Weights of a small mixture-of-experts language model, trained from scratch on English Wikipedia.
Size: 8 layers, width 128.
Experts: 256 experts in each of 7 layers, 32 SwiGLU neurons an expert, 8 picks a token, a softmax router.
Below are experts of layer 5 (counted from 0) of a mixture-of-experts language model. Rows are named router (the router's row for the expert), gate (a neuron's input weights, with its number), up (a neuron's input weights, with its number) and show model dimensions 64-127. Each number is 128 + 32 x the weight over its row's rms, rounded and kept within 0 to 255. Numbers have three digits each.
After each expert's rows: a language model's description of what the expert responds to. This comes from a sample of Wikipedia text that the model never trained on.

# expert 25
router:072070177133104187094090114137055119169124166103126135060109120132079056120129164176133114080150123162164095154151132160143132074061160140146094168089130126137137107153128139184099173125133079
gate4:075135128107166150117134125155077121208113158115149086053068102114099099072107150225146094102127109091196091124150110168130144146135166137183084129151126101121065104134135108150123171139136121
up4:163114168135075152086096157068175115109156102133146122170102132177121142176175125056155192197132110181114132134149108125125110113124131156130127173096128137133124111163170167126122091091110129
gate5:089103179143108135139111090124118133131128216134156195121075086121093060133190130175122101112105121174157124162088152133112129121090135139172164130118084117109115150097097130130089154151179143
up5:130092156134160132135123177126124178114138105152104135131107142141118096129125132136145076092142157233109112166108159067147150140111130132178119102070198138134155132140120149076113164136180121
gate6:067145133154142155133120174118124092129106118101144123134133091159114107113116187144128169049156111105186114216116112193120177076113135151170092084091144123140079132176138134150128136139185048
up6:133094131060076162099101113089083109157176155097097103090103149155100113081157094134148092194104084158134128083176090113104106174137163147127112160139147100167133090087109165117093124079073163
gate7:118119209123059150129139057116110118150108142110187146143098165097106140148156180148133166123146152163168135115099110144110117128117143099175094052119182163110092100091167116107143154159136124
up7:120091192112045144132155084128127114139127101123184138126111146097110097162153144157115153124118129154180160122090140089128104149082146097133078104108141127114127105114122126101101141122129143
gate8:011108155144093161091153141138116165169152190121099097101096116159068083129192110216078172143119105155132103135129094160100172158113159152129145148106179126097148136143139131155121158127181124
up8:091158122164087101128196129097135166119092195170141192179092120154093165161154147180118146081117133154117108086085133119131158159119154123115196108092124118097103114182144111191159196143120143
gate9:100102150128165145150110156129126109114085097140134108120115125146117057151153188175124120086152054061149153103178129154177121037125131136108143160131114083184133088139109099101124096101115085
up9:167133116163132122119160137099164127140181141114116140157088085133131166097125097163119154178128165148159108146102117133140166161135140136127109090116083118062128146165220141144123140153045097
gate10:102159100096130158133110148134095087135080120130131072137164146140130072156114091139105095108116100115114133139140165153125111166102158106092044165121073081150144131152120143112137151114155123
up10:122123147082130128110104112121176123151139179132173186125150168135104164133161156185173189126131149115115142141132101120135134103158138123128181147131182181100118131084109124081084137129071158
gate11:145144120074152123168077149149129145184161172098132098165042077168099120167083127128120119107096158123119163112141125174153102145139124159141117136122167118136120106119174134150074150066129166
up11:151131149157105117078103074118141081185129090156090131129154174111139162056164091118103108120113066134175111180132099109099129113148104094118124109153098127142154190087112130110151102128133050
gate12:127125146099123159078101146137072134171135109140150121116131127150087108080100109120118120095104136132150122141159085181143106131122182130177098158112119115118145162117135130192146205113132140
up12:137122162116113161103103140072159092137145142105144148129094116158118127107171185126170113132168100132149127122142105133085167096120142178127110140114124128131081075185169156137114103102093126
gate13:165096168118080150108090098096069113153103144133128082154121108164142102151150144147221107103181096210135082121132154179096161093102130142125119134094134142147142156134188108161151104115141171
up13:140148112136180156084143175103191125150193124107152142105089147131064151122140151128093119156141107101139128158137088096173141146117125162136098146090110077152079116181103170106080162101143073
gate14:114164112121122151148114100143076063156118206158063081170099130145106109135110171125165133131146129118113111179133142102172169141088178138143129207095137037125129141135185123091094125149104061
up14:129076167141114151076117162113177151100147106111154138083111127132110107098180119172138058132155098140132148142147127169066130095132093147075089060124152175162127126116067172154182114103153163
gate15:107070150116143159104134138118108100162150130123103120080110031138105085124111156101134095155175095136085101179141145127152138074066115148131100122103141051130140128147163107131107102118131126
up15:109123122129113131133122137093131118105165114127183102179117164134111184111187147107143173161093121140185128115124068157078144174140148143140140177147136181103119085108087148081152158120128161
Description: Opening stems of common words split into pieces, such as rac in race, Pl in Places, wom, charac, episod and univers.

# expert 41
router:133125165110123149098072132126074109178135137104140133088101101149097131069160153144137114110143093190161110129160072106142128102120150164130077160119095101155107124177160148157089151048131069
gate3:128106099097111144115106112130076119138199092119135168092075080128119119090215153141099087119149137173168066128183108150173139101111141138108113167125126115133152135182156160158086118079107098
up3:117123070097094119129141119145063098139216092153122166117080106110127140122223144123086105132141127187164077113165093155165133112131145117117135181146153153119171154154145133144081130090115131
gate4:128107192114112148137161124099092120098108151128078116149162081138121119099142172145137167061129122165139138164154116118150171139077187148167135125121091044195119123090128155145137154100114085
up4:163119111191057128140075157150116129137130184122151118198081132144116119166131138154114096190146132092153123106101167163147149180127139102084115065126121109080137091116161179188140145140148161
gate5:116143192104157157127075126118092116101139171125181062144075103109114097048173146170141101098145098160123122090159129136130110123116165137115110123094129065176082090165187163168102137121133076
up5:135192213149163091183145098130152149098139175143155086164108120105150150090157116095145099102090143164073121046118151115182078160145159067102170096131090080170123124145171127138138154123145114
gate6:156108196105116142119096101118128116160103166052113135102124143162083122095121175129134121151129118072145099118152087144114145123076130140148133127083140108128073147140134172129116146110110094
up6:111143080136141133118140160133128122090176100178137115128152086128171126126111077136137133074141129210114131155133127133114132100151111151103106125132135132171179094161162084155127096151125143
gate7:109129178117132138133116142145132121135138136080135115085076139165099134071174128178085145116147096124158160152127080135140146119119132150097141101125129074166086128104159158129136181090124048
up7:113086144126096122108169155107154117124077143096080101165110171107108128202184132157092194158141170098116168197123161149127115120149149146124131119116178116136148118094135124159191120173149173
gate8:152103164168090156114105125119123074087169137107148120161058112171096119152175132159145128117146126205137110100159174136145150111147116149091107096096094105139071110103105130170098131074075030
up8:105154087069166140083101140119117153226049117120107117095184137128150113114039133160170101122123113073135163157119115137106122144086131112145128123151180103115165117180142159160169149161194213
gate9:125084119130076156114083114099100136158168140120185129122098102120125144105139132138140072090155136144187144102150110132116120129134165178116091188130120143139121123134133125149121139100129154
up9:144125090145094125137132102102091170160145109125149151119137134074185132130114099111153078129151162113167171071109145089127083170147123131100107189158098136109117163126114119148128132136110163
gate10:123121158128102144121128142050122146088189090132156147160131113164101114116167137159188113113130112158174104135159108121086134140100165131163103104138107019163085111206170134117165148080156154
up10:135171162161097123141093106142104131122038121152100109172070060137122128137067082139149137173101155076082167102126179120108126145137097120122117078133143157115141120108143168138087097147085103
gate11:027117126155154148111094148103085137163069123082150136090136081120125082141115189143140144092130131070156162162131080166087093136121115145133102143119112152127078109124139191129173122116138078
up11:163143143113065140139141153124131146167204170122122111144136133171115111136174097158093166171151124206107142110138217082120162151139149140112095136139100118104176113140086139132134111085144161
gate12:146094204092096151119109107098078118102156109141202137105120182160099134085106099134170118084141154143145182074142123102116102121121140153150116192165128113083115085151142141147174129141090144
up12:095102148160112130137175136124095114087108138137194126106123174107115130139142118115117114110108167142105155058134127136125088177107149190135140169122132078112162079126129191106179128103108131
gate13:134092112078095148124009127080086117162133115087130148126115105116112086117128148149141113090126119133135108098153137135160181057134159150136096201149136127102131127161115122134100129142128197
up13:144137109084185113133042104165119138127090085102181160140155127114150151130107153090118107160066127112118094047130130121174158096147114145123076173172132143109140167178123059126115108148116184
gate14:089104136074109152097105132116121103178125131110180157104105098133073087091140158143159123096130072161146107128136122162080105130103166142126104162111133170104099095146102163142068133080107097
up14:064104115093134118133107085147138117116129098174194168100121136115133118083108109115102124131124107139082186113101137134114094114125100099113102130155064173100097139112105101152059123123114090
Description: Colons, pipes, parentheses and word endings right before them in taxonomy infoboxes, career lists and number tables, such as "Parent authority:", "schmidti,".

# expert 56
router:154066163081112154088085134149112096158140171114142107093131147171097090125163154127128119112140112148182106127167128181123141107121126131165047164121115099144127126196186109180147149078096075
gate1:186090111116052160110100151130105104097132148104134086076093094159120079132140133131218088127128154134124158111143099155126101085128129133097111131132172133152094077170184129162098140080138047
up1:178094145117041135111153137158128122107159140102152112071130107133131095104155142101184076164104150088104141100142129108130078088112103126116084127154150079129098101143178131183091103127130076
gate2:105136113086085149101139112126088134130161175146130092051105056083132130122132127162200137113140088149139114165119063166159104080119137181165109134138129120207081100082097147094100082104130032
up2:125135140139139128120112167109107121092109110127132157193107168189108138163139140124109075129102155146116217112129162142062141152113157111065155140109134152065179125167123155133126191175112195
gate3:134106126099138144111121124134132140164174160137156086128089085146131120145141165147135097192115128110223083135145122104148151104115135156154052138100162068172113127168169164152136123141228102
up3:206132102108098117121131157129141148158187159168118111099094125128122156170132126135210121237125130180201138094098099102134137126159112144036091112139105130146147114144135160116098135109153141
gate4:113149110042155153107131151134095144135129176068133083116126116079097130092141132140148115119152080111119168184148139157108094136123121131109125111122131196186191122136138126129123152136228142
up4:165168139168131129143082132128107178210092174140081056117096122099136169096105133114064104086126150104113139108115147082139150129164140144153169104118134100126176106107158124108145143144055132
gate5:094122130097060142122149111129145081119209131146165095146135152144076097150103148168121090160135103145119141216139074180055162107098133094082155167133159078122177145142074112127124163111130110
up5:103118181216193132130116155135125202132069106113153142217112144108154163085132118107100136171153172137122143073124051073203111104143067118146136179151057124125130133087209152106086182142120149
gate6:157156148182101158097098143112091113124079109090158128117132127164121131130173174155151124135175138098166133138170104111071173085099146126090116151138154117071107071172202149148174174101104074
up6:131114161075156132178221097137169039162134174095136130104126088085133133116111119127070155132139097155178155139125106110177174079112108142126072126105128108116107118095120131088058059153128180
gate7:119091173132114164119076125092114070115116099124179106046116166230129114124159164145128109136138142147182104136165106150166120150092132163123087117142134122165140144181104124160159192071099095
up7:159090153166164110164141092152159082097089123154119154071158188183150156165163114109113127103153159096144133104096157127176094167104090105114085084176092126144175181143082090115182169084091120
gate8:157150131169061142111079124129126141090093109135111075126108139086112124154191195174112114135144098132155103074164191196086091089122103124137116130120155096141108117119125095111066115135078124
up8:075100119150139129164200113117152142177176173103148153144111138135141088121057152097102092121144137104127160174095103086201139081095108145157158147143138140161120118114178123118154059118190116
gate9:095109122135121164102051129111076115184127120141130140108096091162058030102104142138127169090177101114171059139172098145108139087110132152148099142067085126109089102150165142147130173166159145
up9:136147170088105146108182156106126153076151154105153102136135135101176183137174135164133069168109099173122177127122118115111146115096148156099185146169185135185147088111082144084107090082071074
gate10:109072152032101150117106140132120094195116138092153107093108086140134075139093114143199113153155111121148136143126134172158158095096156169118078173124144092149092133145114131150128148128140083
up10:065166215166106127155152124148160172139154193152115119135110144065089101166161084128138141149156136161066153122117130112106142115100159127140126141175152104053132121130192147172198196127128223
gate11:160080093198077163111156144107114111107153118106143125101118160126152086121157185134136164137156094128105122116099156114135121123082110183138132221099122118157065059158154151122171131088076120
up11:109098150120196123136120134124138119148091098092102098108114082154127128122136110160129090154151137115129184147127089181103112129154131081137114094118127168114164152096116128078128113131195100
gate12:102091153109148152130116137090078106162127145142174110083146119155105096130116151131083137037139050149157123119139079146113160055110143158164074124082146089168129087082120149096121124130100146
up12:120096125147163113157116097116116118150083103164137126102171153121122123142121147101082145011139089112120129082098127154124113082139117124191104104082142116155165099082081111099149112117129169
Description: Digit pieces inside long numbers such as ISBNs, IDs, coordinates, years and percentages, such as 77, 35, 194, 000.

# expert 63
router:126079214135090173116121130100041094149141120110153061094075116155097105109129173170125080086146122116124085112140101166149146097103172183166110150118130097132104112150135139142080113101137144
gate1:123110167102104156061092118091077081128187130095150080143110131149142108092174219177132106085141113185142122134093111152120124029110144189105110124134141148183178098108133143126100120138091111
up1:154109148150122095101160144140073148101153121101115084108119151095169146136139161168088128115118133130094142097072142140160101081147114163107151070176117168169169145072087082088094073160159148
gate2:119093108113142140118110090093077126111128091124181102144103089132105089130106171179125100071119181126135172153128132164144119105107127126198112156130139120052111111112127126084110169097102167
up2:174123181116230118104103106116153124067161169097170135177108121172121132142096146121080135176098110142146070151130100128243141158072147147158130144120085139103095122126156097099140130116102143
gate3:081051133115168154107166093105165073163110171130133170192115142102130134105138115127128119098097124104138106174123130118093148144120147130124094139139194134094181132146178118103139153111108097
up3:178049156139110121122149098120092121132111156131105201172104143121100167137126167126117086128088127084144105157142134137123137158119118150122111146154143101136157156115216155128134112128069103
gate4:115139166099066141116128150108087150201140090118112133112088093159142145119059091159172141148112166120110139143145112194129131137143112128136154127139151126130133071173093159120133141152104060
up4:209172116109075125110136124107080149166099103119114144075134064142154144120070116063137159133131161082115156125145129163113132154142185115095175104142125085132158122129116199106184120180080095
gate5:130108101102101143055105130108109104139130132158170093086109120114162039108148120108147155108129143115126123124123064194132099131085109140112078131077122095118154162191048124194104092120175105
up5:058138104130082124155131109142100116117164170140077148172183105100114179122079172086163135123176097167115171176118146099079121087109153117093173085122177216121126127131193146080106114122098126
gate6:126148182141064164135058111095083123152047139080161106118127079121106146054124114153140113112109126092147063100141123176133129051111126171140115161151174096067113082127111130126098143104124091
up6:116063104084178130106169187125187103114219126134149129126108204155121112182182133123141143167160095206122147189156100093121148177134137138094123138090127125192106157142131117104130111080142126
gate7:150079131099089152051124171106117074143115079089131065125035104124118120124170151107135102102143127181109192170172152123137134139111168141142118122124160092158096091084131142117119130162135102
up7:194106133148112105102177152138119111140108079069127096132064116082132109159169130121105135118111164140078175114126173114156123174126155127154149083151125131144132081066088104111160109172182137
gate8:087094127126101150132133123120120094166127091153126098123091133142131124121120131127135102090130166130153068129116083133146149119106171132172100206105156122078123136158167135079137158116105140
up8:158105138093152130055102177132151139139108108096166160091107110153108171081185135144134109168123081177153175152140117171128126084119084153100107144131113092195153091089126102161094134127082104
gate9:165092200131130142065150180130050150086155098102140062067102126125131098130150157189146106103147146124089089125142116154167139136070109166153103117148151114170115107149118121097168102119161146
up9:177142186143129124042154178137066131136185117073147048057103099133114109149103115166140110114137109111081118118168131145122140156112143161107137126134133120199144103141129118104117088145190143
gate10:140088083111125147104092137092118153174184143153161084070103128131122091086126094151166124138138105112124054067163091148109157137161143153175124083107134079105083074126094120142151162139108122
up10:159091078193152086118158122145147145145163116196104075102145159087172115113098114123108147129131125104086032080110120107179129161176119136143160061143162104085082098071101086109178142185151133
gate11:092143166127061153092119137153118145159094119065105072141065104167095083113147141195143202116139135131150109141197130173135155122187142194137112145107122141185128076122166161163142131134141092
up11:143144091166135111118168110145168143131106072072087107153087186092186144156179135153123233163151150102137104114107151162210184150141119172158155099150155134133125095150171115162169150153148139
gate12:106112154127111173113116159103096191168101169119153157083179084138137092059111150148134124116168100124097174177141126223190110061129170162114112193108100082149141128201107154202100132106098097
up12:092145142166098107149157126163126192121073172135140137117172062094155089101118135101093153124116142107078167125099168208187102114147110121135144130140090126090175141172089115171136104168128138
Description: Word-initial stems awaiting a suffix, often verbs after he or was, like st-ep-ped, resul-ted, laun-ched, shep-herd.

# expert 52
router:125105132118075155066097156110121112177130134036156109073097123139067126118182204189114110084167089120144095146195090149103132087116133155183081135113160103156089115130136138136093123096098076
gate0:083068115123076140136160108102159128128085088141172096081136100108109124144131134122187120087128109120096095204101127130097145077149117136109125111077085123185097118118187128080106116119064150
up0:107094131119136129096122062114172150132097096095107127081097074104114104155153074110091140067049085149127102179091107095154109094186151152151062101091081082168099059115148133154177144120129080
gate1:143099235146143140117102152123145136152092185057197061101176135110184096143133095178133124141180111131166128162109075157094125096134121151183150178121091165160131177152090155100126120088095152
up1:160152106135200132137129136139130169159127119142136144174099078156151191111109082078127114116140181178097120135161154155215178132108143140166093137126127111065140112186154169178174135130145132
gate2:052118129141065129049104174141103095084109146102096156088123132148106088149139151113108097109117058063137110106109112178123102129109125163070119112133151117145114128145173107119113094089126147
up2:162132153131159132172158162129127185154130159075181120174128095165140133125078104125157122101131160160127142160136146087124170098165125123141084168090096114176094137124093148137097129180177141
gate3:112105138134147150131084194129130110114101176042137086092110113164152126154142136126169118117173088145189136116086071137135148120138137153186122144074141125106103172161116103161053116126085084
up3:114125095117128142125073176130109139097068159129121134131155068163133161140100132157180132225136115150172186078180115127124126124127149098134163115096158145108046140135064093166078071125150147
gate4:143119154132133152104088159132123106157113165054141141136133140193116114130174120210121126128103145154189114147191123124112187084058153152123063175122165128144045098134151141177180193126143119
up4:162149113111151102156097116118140151127103120070103188160126195168129147163114106144092172161071162102145179087175171096091123129090124099122119135182166155116111090128109130172192173169163168
gate5:122127115053150154120152112103099126183182158084084154117145148108131119106082180139139141135173106141114110093146140134175144115083110176155089125099129104108067086139152143186138134116113096
up5:110126131123133131128147073168158163116146141104137110065187101067118113125133183095127121112152131117096056141083119109132097137135079109176120116089076091147115196103160097115170114119106137
gate6:123101134181118149091120153096123145149156140090167119106137049151111123078174138109129126127125127183165065125137043177115144133129138155164094139098090055155125137147135134191153146103122116
up6:159118137194152107122141126125164135181129109128143157133161091139144161110172108089092136112111161160133079132156050176121111156169111111152136147133122078147134180121115099170146140133135151
gate7:136134119127192163104136165118123121170126199047132101153053151146087093099152117188126093066151109170150095076188112159156180128115117145166086154153147103156075082209096120163127162157134131
up7:070103162124056145116114109124100110083145086204165109096150090127119133097133144082163111145125117127151111187058093152088107100136157144089169149072115126132147161108189164088122123073093152
gate8:162078131144088142120115163082166094110174199115115150068144136123149115076108139156106153133126111147107079111199087143136129133127097151176146111060073096128129128134142156113026110126181117
up8:158145117130141135098117179062130085113129146160100170078118171118134157088108135204105156108084161147065095108184077106107173158155144137179121114065182173125125104122107172084034134126164105
gate9:076139074144090151072141113116162117119084115062135144070152157109052082142106124168138118121148097115163104102109123132134082116133112135153083127119157116146108123133088061095162135171149067
up9:195168080108072120123111159145086055109148058154080094114110140123112118131168169156150123124116141125072094117137152134095085211133120112120171116137181112072136126136089156189121159119196062
gate10:096111143110125160103098187120122152125125091056139104095059075153069125125137158158147085102192109129102088174197106118113161157093144125142062126116163037127115086148102126126151103108145101
up10:181133148148130145133128092086086089172164172191157135119198174127158082104150121116133143140121140144185147103107119166112126099134147161144163145106072181124129140133185167170116170126085164
gate11:130158115130104142130102129111118114108100203130140129202097090205087145169086156212165145101141122200183169059182106161113196113133143141170094139152134132129066051161157204197141148137122132
up11:176163097070180123140123129126100134137135204125132173170156135137127128153114145175166086110145084189147161051187123135144182118138122138124087087166127087141071118160099183182077065138109093
Description: Capital or early pieces starting names or words after line breaks, such as M and ak in Makati and Makalu, m in Birmingham, Sup, Record.

# expert 61
router:137147172105085176104086139108105106168107195116140098129115110156092131048190142139117107116171120156163127150125085156148162094113123126155105164099087098125116125144134147179104123089127073
gate3:134106112110128169102108122108125108107123170121098141147095083104136114159175151136127083119130091122113113119124174133131082059101161166122142129096140176147118161164202191158114135161118127
up3:117102121113121124125139153160137096111133178183106124152113070118158149179153164150108112182122148056188122188125140114167103072102102152093146134123123091163198104127165140179101092112120117
gate4:146114141119082159125070127104131122154073108113156079139079102135123138105196129182173098145130118143149139136159114140150132090071160134136125140090124178078105081175139129130066107052161119
up4:166128135125097131175100111133151139143048087094188102132153112090135150103160095161126123168124114127082147131129160109187093075094118112139148098109117159078148105142120114135083077095186147
gate5:144130172120104163130112133069123104149181086125164146157106163180126150096141128125152097156143093103155196115167108108070116105087167146191102127128139138118115107174155114133093113040142150
up5:113126146104139125133104122164150156155114187110150116070164103083121145090135145148142108103122129184126056146094123185186142131139117124084127150085122057150108121114095111130125154149152073
gate6:123085142109108149141121166082130106148134084081186111121117133194120119130127182143161073079184142139135140132140096158090125109091146139196087174114114195104101092179148144145043143056093138
up6:151117141143131114167136149105165149127086044068151134127147165146148147118116162114150063101184173116114157107113127149101101094095113112184084155135087189109104122165146116169037106084078177
gate7:166125169103178156097130118105126115213121177136149137108122141175085136037155145158112126102149136151092147122135083166080179092124125110095132170108125090106126136168125115143088157103121122
up7:110110148153133126131095138130132162173110081113213126051126122096172125083093082110138069146123141102109164173122098165086043094126112129107128122135139106127099131167117077140105127090048161
gate8:147126180072160144106093173121118128155147218129121091118135107116115139081118187136124121132143087113198105192161093123129191137102146117181067150077109112147112101119132132162114117133074098
up8:086113088173093128122138101152128125114120064128129136129103128124133111177160067137152117145112158161085139102122107162114081114139139144099173130177181121130133149158102134070140139087197168
gate9:152077202146102168131062146068124107160159101061157116115130138194131120095168183139143099104172149113146152173145120123109145109092140146134074159087137122098085118158162143122086109063162156
up9:085143065076130138071180117168083129126153154169123128115101082100101112149110121164144151107098081156157055111156102161120155156163148161089165119137147110182124119111128146144172169183097094
gate10:151108174113113176097122113141119100109151140151132089149105059178108128065160184139136088156093147110124102132122121204138141122170140160112043142142116109102140109172147152201160155089056103
up10:166154116148121121121143112152154143095122155185083116176126075148146124069147144087084097141101175089111113115070152162167125127189123102140086123183087083108162179155151117191174128114072117
gate11:096098127098113167129118182127086091143152109104122098139111105124046121178125175153116105108107117159136091112170091147103146041083168130106091141088102066162120072123180138112121143108152030
up11:123117125117132112128145061151142109126128144171080139179129138100143132102160085151119159102153129146103168104098110106125113104145114098135091147171023168096125134114204132101125088082177070
gate12:108055039150102167090083101104096112180110099137086151128182109159114157046130157129092140139154097112122058142174086141091149074138141161111125162099162115120104136126136102133161149170158138
up12:104141164165115129140144143074129099136140221095129085121103179097143161166140152098102122021146126161155202157105086143089073135146131105185117107132188141123089127064107074135155151103126074
gate13:121102210139149167149083210051137129104129194055137174130134109142097113095125131130128135156143107092119116119170149179122168127125137141151052145110114120204135036132139088177134131100086151
up13:118141060129140119069120114118094116126097032167106116128082084139127133143148142135171122118157161173157122137108110130118088119107130091099114114128176109119123171175124132065080133117203101
gate14:142130189081089153119107114109103118186160160076116085134111103131085104043164148156132115143120092172121075137165127184154200122142198146109107156097092078096143109150165153201109117133135116
up14:153086081173134147124132171106109085094078140136154167096155124122130142164099131109101101103173103052149163110145140126106105122106081158149102105135117184145089114089123085079116116092164142
Description: Commas between a city and its state or country, as in Dallas, Texas, plus demonym endings such as ian and ese in infobox-style text.

# expert 34
router:099100169112081149097110136089041089154111178130187113091139109152074092085143160122167090109146120164149142178130128133095157096103165161123058179101129100124102106148142148118123158098084113
gate1:086115143122105153120137210132107096131130148159161125140061081101064111131136145140120145112138108131101141193144128137081165120103106163125104148111091116151111139111166135149131216139138144
up1:172098100114150151108078045105126128145177091061083127097147142169132102081139119151115076148136108156178087069153094114143142126104177132161122114120170104166113094136135135154113077072107108
gate2:140128153090176152087136157094117102137158160123167131113161147139153111101084144110187119105149104139134149146162081158044137145138155130174102177124160095142123117118191091137148099132076080
up2:150155129116179110123163143124118121105129144161144164149193158127171144130059115080167126138112158141098184152122124101065120155161130087129131144165137135144137147091153087085161094155088117
gate3:092137146080136157075076124116033126137123151152169105145156139119125102086149117118153106086088124179123110161178112114096135102111152114093119155130123103119102132152105141171137101134058088
up3:177099114139125149140135164127195077148162100087103105075083080166096115148100128176110106160174107110155128130136111150176155124135166168175096119090141132160132089129157158114092159117180135
gate4:178137151122134125031109109128064103161157121118133107148155124129089074107130130089089078136098134211131177143141073083128140114123107125172120127142140090137143135128106149101144148117103147
up4:079149181157082127108115124110127118186055130126093138123155015172083086116158127113124142160101144087174174162134137140104139137096172118149099129117173164115117088141149166110148117172103154
gate5:115138157164140136107119159065077088163187145126193143102151065185088113097138173110158110081133096128095176111168105146117138114122120155155110101134105071135130084114145170139108128128118113
up5:106188125185160112145142122114071077128208166138204157124170108146090147134126166092158141108100096132106183108137126120093109155135124110139127076151122074102171090107121141116116123152135162
gate6:081097146076133147059138127101121081132150142116127135143151103148073110140111193133123090125137129111125158194140099151138120116095171161073095198093145124120126152136200093106094106126114113
up6:151142155172119151164073143137096158151122131105150129079067142157190124087166116156154154115148105157177067071163117141146173106148121139196143062117126106150104085137112149155108143100090097
gate7:116141199106171117135123177089079082117174134141124084137145145168103141086114113217096129071176120168106103152134109099105108083169189151145106161171073085105168145152067101100121180143078120
up7:141126119146140123133128182089050125100083144123135130144178146152123110080085133140173074101132170113141135128114140094155150014141128147093098114143083124079129130130106119064104069096058161
gate8:123128202128102132108113163051095103083116173100145132108162115147139061104136147235126100135148035184131174106113127121137140121068170176115110167106119096160106131195157090127096112082114131
up8:135110127184122097154200122106111154119117118181085148134158112144141116144129120113090086133130089143122166135086159086082140148059126077132153137166107115127098140143147045134170121157160109
gate9:154129145084119148072124122098087111126148177133203121119154138120102098088146176108186098106129106187164173106148085152042160108131154137119116138116113087158113128145132154158177074132054110
up9:134152114100139105081163085138093108106126186170201145150193126108130136119121150062151119126099133180103204104093122137043127133141112110085143118173121090116150165115108118115195085173096131
gate10:165087124106151138126122106109114122105107164113138121177089165117134093130120134124096061086136155076134111139149149101135130136146133133175104188101207107097109122103156084061198140123129125
up10:066108123128132139110111141129163141074123085111141134112164097078137127162140155162140158161122111126159093076141169127126128103166124139071114074124111081146156084155148138174087110122175126
gate11:079124173112120157063113133184061050128151198106150082074117096163091125108114156110112124091157130140106077120159094148125122101144108161118107187103133121106167120086136119166114116161116126
up11:155108104121151155147091145056154155156152099116084124135096133091157115111167141182165116132140071074185106128152121121125129108089175141164101087103107088142076084150137108123105169093149124
gate12:095083172129171134137107134141158109100111150101150100130152146123117147124073154133076073148120148111156066161125128112081105131116173144165107151047111119159163068102158122182156156152066127
up12:129126122131083135125121134157143111142121129167109112132125150139138132140159108147146161154121130154121116108146128173126144124130081139148133117192126095097109195091126175112093120109131132
Description: Nouns or their first pieces right after the, a, his, such as school, song, book, band, issue, town.

# expert 36
router:135090152074135164101105186110065067190135165123125106070113144169126124108129151152152135148190082169145104153147055128154161090120156148140077157101128152169101085156186159165118134098101091
gate4:102100115066084157104085159161139059178151134098106123086097076158125094153098112144126116139118090101148061177166089158111211139067107140107057130123171115155124089167136118144089157162104120
up4:143135109045146100141102125176164087161116137148066170101124107175158133180061090125110158134067118076104095135115139106139189160111080094085096109138152166181164087139157121165109139196108131
gate5:135128144139091155101143105106038136127098158109139129126149102150114112166092150207188118117207125146142139109121150165092169161104181161144145123069149079137082092075141160088132162140123069
up5:143150099160125089158185077122067170091068162169112155132150125124142136178087132152134147124161149116103174098081172136118150180158150099120178072133152154119126104052131174087146125180128085
gate6:128084162073167134086071186129149086157108139158121138144160148158095115114098149125154171145099131141123150147145084149144144156132130102213091159138174111125066133179205149204119151079109069
up6:119185139155103136139147057168166088122140135084150174170078100102117152111179067106124085101083155091132147118135193163124098097100135147116146157114049116117144130137138127145154164163089173
gate7:156186149111086149136074207113144153167125105094113110103123142154139114088207125146154130089166128126183170050170083161119135074103179127139109133115127113104125091144190128136111137106072105
up7:193188095135128088180114192148187166146094113124084109113133160138164151130187085115097162144112160103131182060121109136159114122152116085171146094162112126084164116105175109137125111152086067
gate8:180112168086115142130091159130149028164154157128158077110133139160124133135096121170123125188202104193095160120139104126097159113144173115146130154137161150118161126106161110124136121136116139
up8:177114160083159131129091125123169066140143154121142083146139177148157127130095105121104110171176144182091173116126105104101137141162175108136145155141155158112193133103118093095131109086136165
gate9:141119127099157141130109122116103099197156096121097147077118153176104105068132132145168099154154074125123110146167063136123149108120189135121128153124128079163132122113224142109084114131083096
up9:172148111117124096160137104143161114178131082160069163097101152185109160090118089116190141163124109112119129122123095102151151127138154123094164109135086085156160127151236137108122113168051110
gate10:063139125143107123125097192089106112180126094115115132106153131118107138116155128142143110155127119188159094135126090138110095131111122166084086157107161137161146081176180110120128121082121129
up10:123107181130116151110111123126164154100132150135169147144137083145081119066175111085165120132205117037141135127133161135150123111058117124158135153101070068091146160146125096121081134168157102
gate11:111083146095145158107140133136100117236142155111114140147114126145097140118113121196150159079131102165140088093182110130113131143141133164196107161064153077135117098108119187177137120105184111
up11:145075140111153110148159127194134142173102200123079178120109145118140125141103106166116170138114152102119131117125167113131117171173111130169139132114173132169132138065128154136188114146190125
gate12:150099159109083160098092127111124090207172150105136114113138155145109086118141103142189126180158140158120176140136072149120171108089129139098144183141105061097084152142122123165152159103079129
up12:065172104123155133118118130113087174058129110118163165147110094151106156130167191145106095057079095138173094168132130129100132145137163153154119123080157181197176095122174168104076093132175096
gate13:111103178118138123098130128119110092127165122110164149122085130140104121078151202159168106078115147144113151111127126181097103097089141187114088167116111132162100127140205124138100112080087079
up13:160143141165171079153183098174164121147133106184147222137111156069173155119165148078106118134054170114091179091059150125122094132134078137103117170169116160163156174112194101097113089122119099
gate14:124093148107096160131105141105119112156134161133173137146125163144116130079110103165129152126109124089132094096134056128111165083066144159152084199136120081077039152176128176138152172153126096
up14:095169135095120161104130151084099104091172108096134077121074056168085087139172162156148066113147104184160154177142157168117143147139160132133132100073138125155185106132130124156080089098107125
gate15:113160139115121157128169137113068092181143121140109044142123151198144100106142197165143132124179131167141142171161086151149104115100131146133079139068088153119115110142156119137085087090135070
up15:159144136113142089166197117162126108169116119155079093131149149158194121128120166109088142158138131149107119154121116081178091137145059077100098098131090194122140150136160095106132066107130093
Description: Individual digits inside long figures such as vote counts, percentages, years and coordinates, plus non-Latin characters and "um" in presumably.